Below are experts of layer 3 (counted from 0) of a mixture-of-experts language model. Rows are named router (the router's row for the expert), gate (a neuron's input weights, with its number), up (a neuron's input weights, with its number) and show model dimensions 0-127. Each number is 500 + 25 x the weight over its row's rms, rounded and kept within 0 to 999. Numbers have three digits each.
After each expert's rows: a language model's description of what the expert responds to. This comes from a sample of Wikipedia text that the model never trained on.

# expert 1
router:466506527517499535517503492491513476501489508500510508505515508500468498503510549517488435491480508521472523498490523522551493463494480497532473491476509449515515513453520486513492481449446506524511499502536439472508499512504484526511566532502523511524451549521465487465494465495513531494524507539484496472487469460473516535471475469509485472493445487509485480473511507525461481510487
gate0:483527551485509492564467511497527557508496525486481500516517475511506560505536464502474437511499496484512555515490528520488515500428478547508532457525501476517516471472534510494505514484485478497499503464474486508480502483499513504486545505508496507506520521536480486517494531522505498469508549527519474496476512469515502524444512501539514474503497479486526482447461501478474516490510
up0:489510502531484520495518472539514496438489533488522518521519473495516480508482544496474482468468577487485528581496472519533498516489500483516484500477485482505488520504470474479493504471503511504530480499504535469526429484491504461498517505477485484526497504525506527493519481490507527494485507515515489478492565539524442519473523475476505472496479496519495460510468489474436483518503
Sh/Ch word onsets. Word-initial pieces such as Ch, Sh, sl, Kh, R, plus Thai bytes, often in election results tables and political text, e.g. slavery, rally, Sh.

# expert 33
router:517522529506515530525468448502520479467484483489523493496494522524461489503497483518517517502493498512462550503482548510529456483447518522497518520502468532483515499515524463511526497475499502513450512526472505462437484528496507516499540533501509477532536497545481485485492468516524537487487520541525433513467459460486473515495500486519451499481486498503469484452525510478471500495514
gate16:546490493498469514482506461448508449519525499508480455509502475524470531529564481527533544475505530517499520531484535521507514427503486497494509497499462488531492524451537522514506464477468528506469474488475476488485510499461504512473526509522487519499476509506518492472472515518503487540491549546512459505519475471478441517473520492491500516504482531539483497515509516493487496525491
up16:459501464479485473481455459484493462497511512490528476486475491529503546547540477513493486534504513501505474480426509497509503455489463559496467492452515488474510523516493511475490510492512588529507517508481471528496513514511511494479526522494498490494454510456487456506477499495466465515507520508517454494529506432508473500512517497495503513503484501519490519462507481515489515517466
Sports results narration. Function words and breaks in sentences reporting match outcomes, e.g. won the title, a win over, the final, because.

# expert 9
router:515484511514512506523477484508489501491462477489523506529475532537486494511468544521536477491491521526507530470489512533509486471489494455518511521490549506502481539505527430502461516478489513528502513482528426484447480507477512479521540527459541511533498513489461479462458514517505493500534541535526469508469510453479490515507487471519483475509496525506498518478533532514460487519522
gate9:488534516494508521507493452503521485527519495483508520506520505560467510490460442478504523462525538511490488526546495552495510507472455506485472509546544476520527529525531503508454479484463481494477490516458461497504508498519531488522515506514519519526461486529507512531466558508503518508529493515511497511454470544493530479494479456489501511521501501546471520485485475484476535484466
up9:516504522492475530524493519484496499494514525555502470506518476520555534507500476481516476514566498499518504524471463532528530514504501538482516465506470504479534496489480485517522521509498481456545537504485509492556503487489463496444475511509493492473481474519492517481481555512480497563485480515483529480535527540526483523484470517535501509489549496539465479488504519472485492546519
Role and status nouns. Nouns and suffixes completing a phrase before of/to/by in biographies, such as named, part, role, position, title, liked.

# expert 49
router:488515527487490470508517492488498451542531484518500481482521509518494524478523554494525530480476541495476531532494526555503477450494505487459475465477469478504526487446498492508455521498484502523497508507509469489517511530480475545509532521530535510471495500474509453482446482514507505535498493551471517511525474494480482517444464493498484461488475519531522450459492491471505495498516
gate0:486510482502496546489517469521530511490513493539529505543549511483469492501507510462522449497493493497514496479522528510499488478499502513513485482526487472525486503488501468547523472465483514485542533498522527508488501486546493491470524538498488538548451477535491477492446518498519468507499523505502514488496478518517457500500493462521551462476463456523495446444477486533457495485536
up0:496473481495476474493496475495513556496488485506512489474514479485509473490477484484512474478507508492527478484500511538460509499526561537427479491479503466506507482503483500510448484489513468513530515498477485534505535467462485537533505520523507520429475487482495478463494508475473533501474533501500534488525503547511428520510497499519446530484524533542494488502508479525517464527499
Table and coordinate separators. Pipes, slashes, bullets and line breaks in election tables, coordinate lines (E / 15.68) and taxonomy boxes like Species:, Animalia.

# expert 44
router:501507517526538502540517465504523486495522463502476508482527541523474535495533506523507489451511489495462536527497559520529500491441507519460498519518462524479516470487537482526469476469492511546493485531441471490484499530540485497501553547516500485506543458544520491490460496503524505485494508538530458505504478511478471523482510506531484495527492494493524510461529495518495515507520
gate5:490472469509511484493502492436541457503506481540462524516508471510511529513495510485489501463493452535503521521512489499519474519479456511511500501499509533524455564491494508510466464498525462493509512474496468459469486511503499529482528494520539532444458533486518501494480505449503544516490511514553465461496487496490479540494502474466512477516508502483476514463450503522522512525523
up5:516532509521534519497483525432524486453515515523508538490507551487512514451501477480527460471484484494481500517478451495489457497504537488487491462494493514536499515463488502538499511523461511509530519455486505446515489510494487462469532505490499505488473463515466522501507516497509511525548543501472501484527518510542535510466495500538502534488452495538517525496506447536475507520518
Sports and quantifier words. Quantifiers and modifiers like all, other, most, first, main, plus sports words such as team, final, draw, football.

# expert 11
router:487493545517526483497504500511501452541516470515528509510545486521502511476514539526502532502500512498486513486486542512488501458471541494456477498504492483504510464469528509482475483474479523542486498508478477494507487544488450529515538534503538506513502494456510451457445482507537520509481482548514522465518487484457476496447488496505447452507460507513505507466491492498501518534539
gate8:510535514527483537534566494520506493487480526468484504491512495510482525520544472497498532473540531515515542525480540492502489458469509515473493472500459461515518464461508508530459515504474479530491518488538515526483517511498501522507537499509536536449478510492547468493459481548513502541515466515486514510486477473461455486493472474520513450468499469496504516477488500462505511502520
up8:479531488466461466493489496498506512476475498474548502522537484530482500495510486459475462537544461462503519525489556525516499505463533489487524493509478497529456482463476478495485477476523447522519488474499491507463463523471502531516492541467512558513527560492517512495503483474525519502484523505507488542530540500495459534520501500491511516509475486522532495507500487474443481517481
Line and heading starts. First token after a line break, heading marker or table pipe, such as The, In, He, See also, Personal, National, Result.

# expert 19
router:514549524514499528543542433481497456463493494491474482491528535541489501478518489511516509503483491528455528554483539528508428499486482502471510505511476538487508498506500471487510507469480526514467479526468501491470483519516507537501529506516516474528540468515510461513456502521512518502500502551496436504487470467474505513510482483486489463515511471504485495482486498527453518466510
gate1:505505504461542512510508488468491487480485477538494512515512520524493485497521502460514568544489461508500498532484478488519463459443494501487528528481521513520489460493522480493503535469476509503478483498488455484490477535459526492507496525535518529503564510533494444449462477531525504540485519516466485530503508478462514520498486456477499468513472511478446519509504472512519499495482
up1:496504496453509461514457509532478530503470556494510502480473465510505508489497525511470457492496542498493524481492447508467533508517479499490440517516541488516509511494491470519507514487548471502493471480485530539474530478491474534502467511496513491504458465479498488487493504503496502469527474515455554529453493449563500472499531508519535491503505520505508478533475504472537531533512
Sports and party names. Sports season and league text, table cells, and political party words, e.g. Liberal, Conservative, football, touchdown, plus line breaks before tournament details.